From a checkpoint of a small mixture-of-experts model trained on Wikipedia: width 320, 71.7M parameters.
Below are experts of layer 2 (counted from 0) of a mixture-of-experts language model. Rows are named router (the router's row for the expert), down (a neuron's output weights, with its number) and show model dimensions 160-319. Each number is 128 + 32 x the weight over its row's rms, rounded and kept within 0 to 255. Numbers have three digits each.
After each expert's rows: "comes before" lists some tokens at least twice as common just after its tokens as in all text. This comes from a sample of Wikipedia text that the model never trained on. Tokens count by the router's weight.

# expert 26
router:150144161079101104110142120174128102153161081135137119149131127159111121105097089124099165123101167102121137086185156148099139138135096117155087122076105121122157157088188175101116118095091173105171137168188168108109124088122089033138108132145093149160133142115152110108117110107110106120130146132107151126088141091099145100104141137053134147076043128166168163119115112156118107101102120217127131136085099140159157144165050159132152090103138196101147126151136123074107103143183157
down0:117106161080147162163137109103104130081068173149094089071084130104128137116133144120151076161135176181161135123124115094122164090131137177080102142096133164170134086121076095123099089102134105159154177126095086137098135136119108092116093090100171068092104160043066137150089044149160149109174093124143137177126112159154041144146155055128124122202072094143136114103098134069179179115141120088106133112148167119130119151053150167207104145084152136182142106161180172134148145155150079
down1:115170123079160138146115154144074096122175148145122143118144114134154136128165087097145149105117110146175122159202124107135162113115122138128149120110143122098089115110113088100106108118153187090099080135108170145159110151066141127067128091142098146163146117111032156115143139120086142090165200062022127112123168131134087112045120095150124115112101134117084099152145157156111179119160058149151098132129116173106098128179057179132110109174221120110104142065123096156085130136164135
down2:072149097162109137077147180112152172143153120153186127136112144103145080166128112120084152146123099162123090091198089161157120131077148157111128142174122122128099131151154165136141058118097121147169191209103157095178053116155073127099183159075143166074156082129101139050125097149147127065111102112124132145171148129147152099116023117103082123057148145161105152103120123129147194122089199143175093162141094120120090089175107132138162154191123188153121153160146130125118155158074191
down3:182151151101135146093115153113113103082072133188094180125167142141161108079148080076099099155101096194128102144127077100158165124152100121156168140116149146074134162105100151157168128086084160150128106149149156146118147117153103110179157093073136164119112177157109128157054170116095087179131105107114122143084155125146112149114142132166137142112205100145095201127162131176133114124129103137179157130089151118130167128109112139172155097125153152177133134096189096148103111110153168
down4:101116114143120103148112179195147136158125174090101146125094042127093130146113131087130159088150066163127201083143119147106088106089190128117139161113215181143095132094102134083113185095104152107116093121164165182090127067091133106127112122136113132114126131103048122111093130131086160046106149139129113201107163179132090115145138157111049102136078121145092120166135089169093176148126106112132193125104125165161136153133120090056094137136173091128130207117113142112090116146174144
down5:087069206142120089138143123160169121113101175131124147133146100106158146078132144118140088078132117112169108163104111109087071135088155139146103154132168152127160096129068085108101137127095082064170152122141125170141170136060085148091117139079128121108120119139149136153210096137187123172154087090147148133149095126142106109125171206162134134139125097115121142163090116148124092209166126121085175100090181135076105121151112124134083157104192145107144130135115173162117136132124129
down6:078166174112115159153119164193054092128143143142111131170133140123107106130160114143106159142066137150166157115103125086152162125130167166132081071125138170184119124058127089112147075155086190117178112121055164135127147087138167151135097158117105180165116143060098156124125166163177108137093176118138144147151143111149132079132171125209146161076150155133106125116075140125122106166104088149077113121118185136060094101106103075154078098115196083144037165119083122159150139214102157
comes before: "-", "\n", "|", " The", " which", " –"

# expert 16
router:135153148143151130101199111081120151133182108106164120128142143082096180132151140180094102134118070145159177124155127105106108138042085126211070117062091142104115101112132193112139086165120103108129138145110165124100144097166136063166216112115152154152148143122141127097086119146133144109136164169101062108158116112192143096116166123122087103054200128098101166148153096149196125172083165101096208172102130148075182160173069171131179079102110143096031104156142167082159105090103145
down0:119156155077148137113077143113127113119063117148132085151098132121138171118151128105166193146090139128092111052161112129177126093101163161130102160180144162076065134148073089110160176178108083115142114095130151125135164073146097089108109137110149096091099131142168111118052134103135130181077109157104102150152134120092095065093108163151103169148119079177146072134165115103121185176191132137122096145131164098101145123150166138112128155064125093135117061159115132070155122123190168
down1:129102129125158175167081055102104129089160090096122116137133116133027234207194161174137148182132137194100126103100185181106125141188106096142096210082132114125121167131125112108125145159093160146165118135143185140131144124136179140143089083096197113159181148106127090093070128152151225140138185133124154144104150129137107118113095098125145099156129153142115165114122222141170173135063120112074127125118131138139120137102152107123117150117115116053082143100117121102149110070147112
down2:122117166110138120111094113178072110161134135138131121113135091105129077140096178081133034102159130126125147135208117094087186142032144154126095108185092145122071073128125096137161130129092206141120081112098069078137106130135138088116152153136077167145153084131168178096101059108133149132138099081123116148121121095130144114111163110142132114129183080174093096069065131128171186131131108087104139159120141140142182126154122102099088144161081082161161207146151073117111090092135121
down3:116101079159138143123105168171147184085178127090102166127090130155086175150153129184149140151143156100151127109118119176177141146092117087097133165061141118137129125114150130134129174106110101132174152134107157074161125097206147171157154089173074129108117131080136143117113100109197147106139140128125186155172144092140140130164103120157125109102156196140082114157148125102154108111118071123098109037133159095181182068132095114128143187050118124068237112144135154115098216117102126
down4:153101155119131123150144162142058159071102125093147160159122174077116072134085106143095106085093130144140097112155113106185122103108053137135072131121115148077113182144135099094114087160057111084104119131151165127109107056119140101148153094122061119112109091127116152087081122103118118065169179095119142132159138149138126121120119106127128157136125140108126130166080097138223121066135160150145093122101114120156148195109129145125147106082150101114232114133103088127147117173171169
down5:123103117094173084099157148129136190127124165104080083103162143101062158108056111170108153111093112204184071123092123189133109067117129123179127087105105156087179104113096117122150122078108068103127089133143115120156133079122108153114098122105156119124102118153080132168137128136116150160093146157127160135114195099154124100114129076152063149116148061117182168132116139146121127165181125154144159129148157166161169081161101141148142153158165131159183150151160101100144075195158181
down6:164094098118096081205153160136150123097164136164101080140080071151056121128125108127111178104120094116144145076089086125124159166034104108097114160153141133133136066103170131122110132145129137107123124114135141157095108157162087151071122090143139132146177177113133172192159090122162146129157101091178154150202117142107158172112132188174169124120100113069146103135106124176177093192125118092195135110105162094153134172099113124091075139132152115184079101127135167057144156166134145
comes before: "\n", " ", " The", " In", " He", " It"

# expert 11
router:111067107165158127079102077137089136206077100092154120163162120093095130198195159121147137146112082111097133149111100124113179121163118115100181114148135134097096103195145150148181152154117140116119093159120067167136128112169188159148103099114121159104154113100136114144122126149167174177129122146166103107182165133150114155124097110122158149112125217132140085073129105134184073119083091128154134054133133135142143119179144142134109100147146133141142110095133103088101177127175072
down0:131133213127128113106115069099108109136085065181161147188138082082145076117147141147121157077116162122132076120131120071132156108179077163119163118083145132096126119143121194122101187082145128067104182095145111123101153153106163097145162146180161122142154176153088110084127110126121092096164105112102178108160138104083165095166106168167155134159185135190093147115093126134138127113103144120167095113105106151143136113118161118148113168132141130156139174153156081110097149132104151
down1:082112100153122095120135118195154072100112132135117112121143131182122164070156171119103093120197163129105176157078179132144089090131142167114118114120101167142082135139129107154102173196152122094134125114089155100170067102099140154161136162162127146073127178125067130123107163185182199108072137114090139134151128213128166158140098182061102144092146131122102108106124148182071146139094112146127099142072180094131148120076203062114115146133105097148156193120164153195108163168124156
down2:152148105080146113095177182167114133098124171112140140114087165158103163168047085113128092114089141151143150184137172134077110155126068090139074064072195084147109129100136133176085159175131102150157090148127185140158075124128130187135098127106098112092100128118163114155120128103130150067120113119130074110149086112197119164118150155117074145098155136124131131142169122118110141122084120142150163159096145131152202124123126156168102106171171179152187076166103127114085119139114121
down3:063119138151141112107161157180175129077110108158144085116174111172148164143178097099140062152197138109148166124157135156184101185142126142133060089158102128143131131166135145162148091120171090085166125197085147150108095162143160114117070177115171127108086095116178074133161198141116158126132115144129123081181080147131161204128083092161169070162095083099153166071106184058120065121093113155126128133154142128099150175114167101166137165096093115072104168116186105173107108125196130
down4:089121157153051101165206176114182141114170107107151141108150137106139142148148134141094104148085097145126075054108111135144156125142085123120137141127110108163094095092067155086150089179180107173161110143092107117132088089105189138089131153147111116147134098118076183155060122119110096160171097143083181102072139124153131089144056116163130132115165166168177171139169070144159148135174137101167165166105181109144142073205132142183134133119148139143113105166124127141115105063147130
down5:098134158182108131122142101152154131139139127139038206087119130150159136131128063135088143118144161131084148164153122165153112172134109136144195144115101079146121179098174121101078165104112158154108104189220149165116115105127092117113170096113129144128134126122181163131083121141088137084171158081162149133127103072154166170137133069106116089089126163161140121097110048150167119141134113134107097172133110064103066135153093149128134145167097163110101148125114069132133081113096194
down6:143143189102113205061103152140148169145129191148178135165136120133164075211164133123088166122088077114143177155101130121133135083080068087081134096110107148068119115137196136144129066132072100148135116155084143102164089107131123172175184146053104152161121142126116130062135110125100092082145154137137074026162211143161141169116167148174169130099144132111164168132076187088091135170077078175124134151130117101183142099145106124118151077165156098105094122119175097124119148126135106
comes before: "9", "0", "1", "2", "8", "ect"

# expert 13
router:138103101146132131064105130131187115146122107142117062142184038101120091205086163091159168130181132086118163128164195151143118154138082082156077132148149102115197102098111148112116098164117148120118125126095137147158150170169110148136150151134098192099183103205107144154096117122127069141120105152137157102135094124111166087114133177088149138141111100147108177119126058112128105104165161137089157121093096119064118160099103080087085082135081142079136143151117109065143084120199114
down0:134122164110086126127086047096142153101095110157132150100142121197118051074123164139186129112146131117134122139186081132156109170128106155142118117117161128137110145125125080121076177110131173205155157075066144146143222111136086147113086133159154077137117072115142141111117129161161151125174171146213120086092052124164160123126124132106153098162130096095112076150138128135135169144126125156099179137147105130110092110134113112117170121155137110105153189144176118181102153130104085
down1:152124121165082156102122114135127205153140165119123138170096148141174128109118098129143146122151166134135200124205093126160148128184117181123123097133185108188095117085202139164152143141098081121139147114144127133116097114092138136116154105160112114150109118108135169133148124118155076112118048079199147149138124095140116138141110172095121075076107109138149188118116148103080137157096151122114186127099090117172099156107118105107106072145157147155132138103140126092103136134130147
down2:116123098117111127098170096145081136158187157126097090162133127162123177142205138111158073102176134129070128162122135126105103144209119120146111112103082081099140161134128164135150160078159151155110121143098143163097118151152148152127149162132125114130145100117183125180159135119210202099109112130159135098089079074121090158123122117099066150186134155120129166086171115107194164106152137102075199096151157187125122097061165122196140148089108127133070127085066154150135107100122122
down3:173091037101170143087117095125118137108113138144097171127097137161120137124125101158175142126131127112047108130119131114158088086169151123071175149141178089113114151121123083184167167147085140098085173084149079110129137127118136148110134140178134159155165119121154114129101108151129128117158157138163177131094137123054107140070129160145128103157153179104144114068162131160131141152131107128149122123121069143131141087165190121129120171173121150084093119110153090091119185099088182
down4:141124097091157123153141096053193179137161113098208144111087156095126162108086146150131153183135149088177066127135101179153121139077128129097111150131148121136134114111156149124131131170106156156121101117097143101123133113131117108135155161147124110076120117153120094119122150115111157134115180183097155123102125167143172174081137139115116133134156121100128115131156134095176112118143154118182183207034071155143094132173103121114134103169089122155149119116149131105120089138079174
down5:186099125106165145135179066048144107220111150056191153142162118136138122149109175052133143140162110106175160090120169140129076119116101155163180048150122112118107117143145073148142142176192133165156147131131148117126143120163135122148201065173126159166098072156112163197129178110093094166113147125129128137106159066106144132137127126085154138099116102112083107124109107173119100113148101117159129134050091158136128071178164098080084125158096096167087113109117117097146082176153183
down6:117151138141095089104108124155109131128108155112153122145128121119141144104073105062124194091095133112126114198097163098051101099130051164159144178109167104099174174107076129118095113126138140213139177101137130216124119074192125113143163154088102118047090068107158101076149087101152112114180093158148187106111144121176180139151141098148120114125127086140109170136125189140067113125121108145141112090141130110148127115087107125128156111127157061157127149132117111134200107150123156
comes before: "0", "9", "1", "2", "|", "3"

# expert 21
router:135116089139114123135109136137163098073175123111165168104121142116158084152069161119118135129082144085135039145148097104116090167172086135110081135128129144094080120110136157131123166057126067084141107126054164160150128129144190111155107133162101096114097111132150127099104121106098138117105148127124098125137137159122137142150140123085155120126080064162188104163108156147091093075145106156128146138199086112159143087078103159149087124063201127155158164123160091168097151080025123
down0:161122122149189148147104117171115094058103079107097187088082139103088138126147157112125047200103165109117093151080159155127145111112137079089074130209162105110073096103131195126096138089156125132074135135124106100095122151151060107176070125206123146158125090103159113108166166129097111144212166088065097101103176134174115127105078163143144117151166180153097107163162112167149090108199164134159165139110136148102128089070116117155173065154118165117126170185114123164134144109071138
down1:120065131122153111123116147071162122137143065148095219143142156115037161103090202097120131124086113106182118085141135125149164158134181106158172164146135183142111108111099144195189105046149093085186171119157156146161188089104147065138156177167137166066125042098079146117163142108129089165124137073060142128137167084089189197168107132172195094098117115187099091081150110092130157138135148159142106103127126102118114107137171093106112139126068125116130148109142123124138150122150135
down2:156163117130161112137127149147123160073096161105130172129160133178094127137181163165137144124135114103117126195098118197116066105084125129121084137198098097158136094138198085074083111091104103192108114105140117215181125149095093123145124165112154156122114099140137141151138053119115152100134147095151115102102138139121141134159139092127141178116142146153123135175140110173099106139142111076074149125141082130134111137163141112119161099117187160183147123126090089105094085103118142
down3:102151103118125147168155202102187071129156174120091192100145112087146132186165168166115123068155111115135142110142134138130159143137137114123075163157098106215089094091086085100148151166119148131178125169093107043074157135101086120145104159168123146163100116147146149165116218102132097129159137096132142099076107110131063116155089172147103163163129109118092093132164167134061154125139138151141093062165126130099101084090107103209156102096075106117136129127138062159082126130096057
down4:167160199179100137165130123164126088090095082105068129145187166085151105145154107122148106127096129169091078161103176078126124140125053109143114169103092093141135150118106090073112154178156144190025076158194086112105134123103135096175159124147096126132151095153106136154081150130087091197160077127103118155101157140151129145162101068180101054104161116138143129093123127186147137117117100102152063152147150158161135174159093160128136086095028104168140139150114163175119103158150078
down5:152161111143145151151100133171114154129056129158078154034108198095128177070145192178129157156057113119151142159134156134124150088113105119138101084106163144082137152141098169101178116101111127111176048131122096058146156066141082139117127114129115049124182123118123122117131186087161092185111103110165145112111109089094119147155064103150123084156116086115119084135197087166120147107199139146123134122110110167085129168145129103169158137100136135141147114127140140112170163117103094
down6:150087120199172208112142105070165117122081060155075119079182148154136099123135145115119145164161116150137155111176131110152149077122167116141174150135109098144164134155108109114017119089066080143112193145126107152108133096085074114165126196169072127112143154087115116140130095113110147120135141080060170104100056145101121114186107136119137149168118083128090123179167137091141139141097134149143087121152126196193156093128143141177180144150174159100165130169103122087171102080093151
comes before: "0", "8", "1", "6", "7", "9"

# expert 28
router:206129131080131124097071136115099119137093134168144095150128093127105069144139144148157126147147151124101158144117156152122192074155083088139125117141173113153101105195134116127160179130186157151088111121118144175137119159138110148081170176197151174126180114133131162114050110081124138089155139158128162126088075160144123127154114150146088088144106143105115140105114094136114128158131140125112121108127128186085185119145124092115067108145113179106097164113152110178131075137156082
down0:061106122106148144121077152201115150156103154044158134148121062139140079149136141175139151140118157114159072106118087114087145128161111184123104122153168134141146127090082078146165166107097169195090136147162090145129146147127127097123113113138124132145124140148013164158140173129163125128149086113138159163107147100114066125090090147142116117089121065192148118132098115150092198135091082120108116116155190171144150120128093184100052137140115164071136208140115157112163168082134110
down1:114106123114122132119175159107098071160142141135167087124089178119152148121142143140143162119179111142153110056122105165101129130175086127138054114086093050196080116097153092162146116188120102110111114116058165096116119117181128199111117128123135156120099097118123081129114160127216160100092122143131169164158057152120129149219074148118080095150130139111137213167092124126083156127164158097136121156115151191159136128087104110119142115143116078115139175140149167090122134177082129
down2:148161169147199115124128145072144133138080136113126121126162152109101114081152151200120156138125122128114172077130146143069208186091080151177148142138125120138183069149112192113146117179104101114111076116121168092159127087117073127159165147176203101116092122151142073133107214144105141127114080087152131165103132157185134070122079090105090087098119099123124105128174134145154116153096127125126110122091156162129175131144120110112162064123159171108109145162093115089096091141128159
down3:062144107112085116172108114132105105138121124149116149149102137124068099086139146143144156165127175130136145102151145214064101115167120128161092122088084075172101148110164163149115136134173130051108030097157189140170142147159128173110189103182157122127111111141143086112067159104108156146087139132145163119184138113103097077168123110160038115151103210129139156150123142087137096093153126147092144149106065101128154127105109125187102078133132159140130127051165106119073123173122111
down4:124124100108083098122170123130112126109138121177182133096103141154135128122107131112097104088110161148096112141147098146098151143126163111120129166121102111079171152143119126118117080142110101083154136109094140129128104144118095203120135106166124127086096108131102125142119129133148117150133097115128151096175071157205205186163122087120084118152114140053141222082195160089087087098159142140122132184109115164142107127108126142135113108228114076151164151119194103096078181132066101
down5:111086167133113105090144113142101113148114043099151106094113073060199165141072127134161144135094180158137108122113118074129164095115071189115105108140137139145097131145101089154150062147203130163116156167153139159117134148114138081144107195119139157071181100040116154100174127084104138121163162103117135146124115131130163157118106147097128094129116139182158101188074131129107155146125132145176139153135180084143166138160071084096108114088141102109166134123144115132089117120164145
down6:079184128121108163145157082084085152123187099053051083160141196128146187185155114160121169188147122106138119103132133133127176136104152145121126148127111121184079140205079153153090172165136135172175115131175131065109134159143118117061158138125110191152147150082167148069197107131130123165159163171110128160141139117104117073071086125130105153138088130131116141150088170138105159205082142124113127053080175183125155150147153126062122115176097111096114096129102127110123081101150196
comes before: "0", "9", "8", "3", "4", "5"

# expert 29
router:089079117095195106132085168162163113119076100121150115096164104111152171127160149141101082103116078116075124169098130109175104101113108149149102179197116130082089157134114063148097149171081099129119213117108097140118119150183110131085073165132133164130106100077108146171118186140134100116154118132152114155135129115158146175107092139157096105116078104173108081112121146114113169187151116124165101156168170128108071112125113141092129144169130079090160161187140119190135090184131125
down0:070168141167157199152102139155168122113127095063146077079189110104059117102122166164104110156109086104085094127090145139170147109098141139101112163161120118135144076091118117087122148100118176089135119098139148145093171110125174126120110075106167166149163199128034146095166141131172190166154134128095156124168183194065176114105154144095162120162105149146128164174106126131072112122069046176116106119129144099129110194119151088099092142158106154117111115172071172150111133132134089
down1:097120134135154194148147144153090088218080150104166158137114097098127120122123079094123164151161032076157145164063105109124065119169149081088091124094142132171100161100104183111124134102161130104105188144109117161163081142111131088177114145142120141113088122137112110204138128125106110103154160190088110108101180111142134116097161167152161115128150148145124135089095117169108144081117118179117083163113103148090114103147085147156097121157114106169182064156070155152196179086129148
down2:196105139104093092181195101139132125122117147166137093150098142127115097177139137132081084101140159107155097127131172059170153145062092156184147131140100111149092120114099077116169105141081087170130160140086104133114192087151092084108148132137117145082131133135106150054170115110111103165097106081048166083069094192089198163145121100112122145133121151158121127039112128191173196145113163124145190085194170191133125214066178109146158086162128175143129145167103089157123180170114141
down3:126126174184129195107146136140134130103134080128100111173151124050202106095133053171155164034124135113117106149108140152113103154093079195141153129122145064095108069109176200166139113096089118106145158108132112135164138089094094040111125104091191122131147137143119109125163109172183121089166158184110131081097180158102132111142164167120120138200108133088140151162153149184127102116108211180157105167099122114113135136146154096078125073155177116122093102168125157129129152120089142
down4:138139150081125105094140152148124087159180146112158117138139081092157123092105091161155169075143073158156110131154162094104042110093139107100124137192101098126102145027124122143169148143118084168165126119116072092120149117087115118160123136134148167103133169089108142124129137114103067084112125132179143147157157100133098100083130145100115082075170094137117068081181108170119141155075156153076051153127101117149126145166065150147056159141128129101087172196114118192111118178151151
down5:112079164169128124177132110145160149150195067147128127183134175129176098168144101130113137071078119122127118072066141117184073127126156119202201108110111075124139101194082106110123133129160088128111180103118142055111140175093110119120087153154152108120076128147175133138139118117110101168124145141114076150084137106181152153133128079150107148128156098092111128115103089123135098163164125115196082149176093094158138142158139127118082137087098138175092158111199090157140128170145160
down6:103125145142173141140169148129081144162039164150170131118111152079152135101126089102087126155174063134122171145129117099146173141105134118063171104116117106141112097101124158137150164095104191091118093142106164199106110158135151190152141144071109119153138162101115091123129172128112126127070096126133104064089120087224140060124133108111108152128163151111162179134070135097137142081171179226114177113152157151105134131142112098153133104180141108104125099128091099112083192125109103
comes before: " the", " a", " to", " in", " by", " on"

# expert 30
router:116158083121080186083119118112127165097128166165077098153078087091102086106156121165167143130094137177161114217132117158141107174112138146152175098128126146192107165116158173107120142166114143148009120135142092136107124149112152105165104154144094078094132118129169125165038138085135157094140133074133107220117191105150131151148118196105149102101215200089049123116129081151163156160075175102129122119152137157087159143093150167080104155207074123117146134131129091144157140153170102
down0:142085126126131162096121097115126129139120092097125154097163082113099102079135188072141114180136148163181143179133069121137144115075109148125174148109141120178143112106144101096106112085142152143099138162108097109148110122092141113188092163220106124081144085104052110231105170131110163145094129064135120095130126083195062147135136110086094091121115135182135088109224099144152135079136155180163117137149175124162116163109124122144095103163202090173170098159045104177138111135124143
down1:103154116131090111060153125152084112119145159122117093148136133177109146085097114130142095155115202120093135122172108175161086053096165086096091153102154076089087136202148084125120078154106138155189140139087122089123073149125096161104141138110122086161152117163112125119155142162099146134064184128119097080150158072083158074074093115122141138152123088146129136158138148128217162133125134110111182129109104079130192094129218087139108184129106127133116105155197183138141145146072140
down2:069065106175074175112134176104131127150109152116084079117148179128113112178100101134159124173113146153113069136084190122121109147137109129168102125083102154158128117085166140133101090095117164139141163133110136089153083140168151111164081142157119117115091132167176081185124160099103114149177134141136135159110082129108111053099120070142136160114141130085099140153107154163183131137125128112158100174135091153108174048151094138142113140196098115119150126141097129152087105109133142
down3:131129114202059118114150119057124101126112150165102126117109112127136141131121086149148158131107154086150125144126101106101120133074096084156174103144106150088157147129175160100138153119120154175121133114132166097123093106146148103107130146122120186154187162205190109124123189135125115103173111169132063144118133139142160135124136104100090094053098139118166105070120058148123119167154180122143146135139066152160100116131154079091190086125159106114070151142103156134118138090169157
down4:137090131133112104153104118153134103106076166126121153146183136103114079096161130082137145095109065121123092147117111150119102159096156116159104155103069139072132116095092103079167148093108159109041090116188096093082128130081108028168133120183130146082170110178177100155122163121111138073111157132121086116067216142148131113112147151112186138152149120165105179136154096154067079145126154073144147163132081113112117152161087157113149112136213086074148142121122137186181081158138137
down5:136157189170119087102091107062132123082088141104183163155097152107145109066058158153069159145130119202153096140097121107107125186148123117130120136122133118129104079150130140105138159137094144117138118159116148081129116113152122072142220076112117152106134108176119131136097132161086113067167135130099114116101112142101164095170126184149123154087125170132098082135127146081136126170102111127098072105142154088118049151140081068137174126139192076107174160103133104118043147196087167
down6:150119095100132050121114130075088118141091134124161111180115129121046157172141142119124170111106182149155140133125125161122144124103108155115157114090121106132115087171130176164130107124079167110158079068153053154085120074158111128125120128140130063127056105074133102199138122135192145080180126122132161206117073143110143099149121143122146138142119108155104106110152138165074128175118178090152149104129108102146105169098126092080106162106118148106150089133172145153115155148151146
comes before: "s", " of", "ing", "ed", " to", " was"

# expert 18
router:074068163152180136103153181099163080126151089111131130123079150119138141068151175065149110137118153081152117134084106196134170108112143157091167157106146133122081179100108140121143121059140172134207126063127115123143118105133087118132107171091122093146137139125163107085119149115127127125105073120123132077148090133093141137094094141132038142144125124095122133131116139161124034148108117086150107143132148099169121171100199126137148098126077163127105088116119151162132144100161118
down0:114119161169132146153116109123165092176050103129187122122159109149098098114160182144129120147167081133103105169126117128136170119115142186057113110129164118136089175145180141136100083138203120138128153185139142131104158130110122099087123092106103110151067122090075137142137114131084082131171050096176082135067116128101149117163113095090125138132174127138116141119109125161120194082135120107159190116130137138139124112152158193116098098169142120131165129127152087138140141157133106
down1:080090078155173116128094148124084163145160076135162141105112104138060151133095178081111081180136126171153144073144128145076087056119162153104173179143059118152141095135140141131144111052173100112113085069100111109124060165193114118107122140130135138127129087117122127159163115104124082084126132129211099089193092176086150142170160145164091146159120151126185183126186135178100148156140111090094153141108103102090182115112131176158174083126126127121126131057138182138121130198140103
down2:123174064197199140106162165123174116120151113138083141114160162173081147105120139104140039176102140085115145171140144120137157145151160114103139181185138148133123179087141136148144090105128154148081117118107092118148110094078122136127077154143157103123122159129137108151168083166059171200177144097155122148128125134082137135177154131137096129138160104186141154096179139043171113116134086151107082139106146117165158155117103115107082163083142103139121182098154102142101056063106108
down3:162132088134101145136152105134117114162103145151116122169131098090074133160168069086075089157147111115132122078125118088088127089171106136108130140137150092143151133166146168130109152117147119157118167156151153189188155148219175101125083125116163166118128158079155121150125017129087111141131114101094136134103127137125138108225130070174151126098143129154153145108155145193172184122145171104144094157132175130110109156097166128120133103134100193116090108135103144179178108132144121
down4:023149128158177102192071165110112218232057113172135161165068111132147208137172093108094136153154104113111146112101184168130140162108166125118096129115115153160150095066231108115108085112088150115071153137146110134092118170114172108193111133186110132119136109122163116119176135132138118072157118146080142156098116126137112098123158143113162127110110130146124125113121137108085098122105147113154131149135132174176149174148137097125179117062111145175084102122087096127102183089150110
down5:086094133139167141083103162147161171145083137126121212170104124093110158094142145184128136187116116117146109139128116125189130163104072150141122090152115088074125158136101148086128118163124149134130067181136158121081205079150080121165144112104124104110121127117147109144144164118132098149093119114138045150113112076138097116111150107103137142142142105069113181163126141126144141163221109181147149180048119200146131151133166171159170085158128160145155101111061121145115081104135118
down6:117141138148086145171153169137124091148106101152172100129141117091120120128118207159151085057095117127140118144123188102111143134058161101111194093136137175132101126162107115085127159086103140128155095123173164120131049162168099136113148142201137153095160089107113166188073157127132135138133131143154162036089155071123146152123142144170096097061171114143123160090144144153113135156107165094118145150134127090167107154173142114138117185141146118133135180138111141108121157139135111
comes before: " of", " the", " in", " and", ":", " for"

# expert 4
router:149134168125092105113129144117101129169104141190139197170159127128138121109112099150111163069168122122143161116091216164096121084108153153129077145126113047158097139127052109161135131164122150118105126084073109125134157170152104139165110100209104132161138135104104111121070117102133074036175168142105170178110127152133036073135162135122124095111132155112115153104170114131081120064180181091152123145155121133143170118155103096088128092113082133101158220087199119138069088103145138
down0:121100089143043140115182100150177162160115137171122076135129134113166105106141135099097146129169093160135134144119101101135108087191152117144155121106179115151060076167098158100136128138142134137126129111080127147097038113155164116134081126109146097083116122146084138184205111143091099113115096159153168121142155141181123122110167129133165107144166047086124149145156192141152149128093080074145148063135112166152098196158174077160170158093159142148115117041124092104128116097121141
down1:127083093124114056128106121181079109155130096119139127132163147214085143115113125064122057161052144078137137161114125048118125081137133106141193126132143153056162156102100165113154163084143183090137106139139102130074079103117182131097119176092145120111078096119152143127194091120106116153123114114113156092123148173143141117125146111144112102153127117156156134076177191114157093082102118138179126129178095075124141161160162153124155106164196073144152104111121168096180138126169132
down2:168110087092125124120129115149164120184148115107176087117118102098148162152117147093164120125126099114187151184117076106119136170178131096141064118104161135136116113134081099181156088055145120159129161161049148174128140152118159084125136103049191128094096126106157179113129094138121128108120149175062161118134126167135107107172145156112138119125192153107138105146132183091086193207080062160083161138117124095108112107064104167148153153112143185090096080111124066098138123068115134
down3:141114128143133129123176137141166043157105140155102101122142091132115012152176158081166116153178058104124171105085161103122111157181143107182123132125113093119170164164166145114100154119082138166072112156171107155147118114112144149152134165083141135166134137117083149127160169155199138171127102095156094131170092127153139098152138132117160129150131174092131119121122138151142096101101065144123170162119183178114118153139096093163086159059117106086104069143100138113112091121144148
down4:149121142113154163089172108136100092131146175167124130089127125156111145125095111144116096179072078114138135183112124092098122144132138090102135077091120126049146158150176137166104125188129142173140109186181169107138068060173157094092154157105109166117106132065138070144165174092108122126110093103105074122130131050163119140142090157123096081103134148154119162081130094176119157119128146147102187117175151135178152152139156122132127144182107139090137073147061140149111124131146137
down5:106117160077132163146118167090125149130112138112124151229143111179166137113111125139174119141110109082145111079085116141086118136149106141080158165154077160099142112138130166054161137120094119133120115077138126170165184060106134074194176080175160128166107114135131164164151123131149101188100181154090111099123197092067128116086175087106183137106076078180148084147145112183133120153165101113142093108126115127152109120170185156082115093096112151128101086120074126157139074135162139
down6:095104127144080133175130104087120141106161101082161175138105172184131144095111101099171177105122078104102122107086149145102118148155155091129137112144179158123024131128122195075143097143152129148105120094140182081165149140096081188223115115155117142102118111187094113177120164133102078127091129147140139164133133156123155211144148129094129153133159140088098153125200112130133090110137144127123156126175174212121117149213124158183117121135093070167131154135091165125126087154075142
comes before: " |", "0", "5", "3", "4", "8"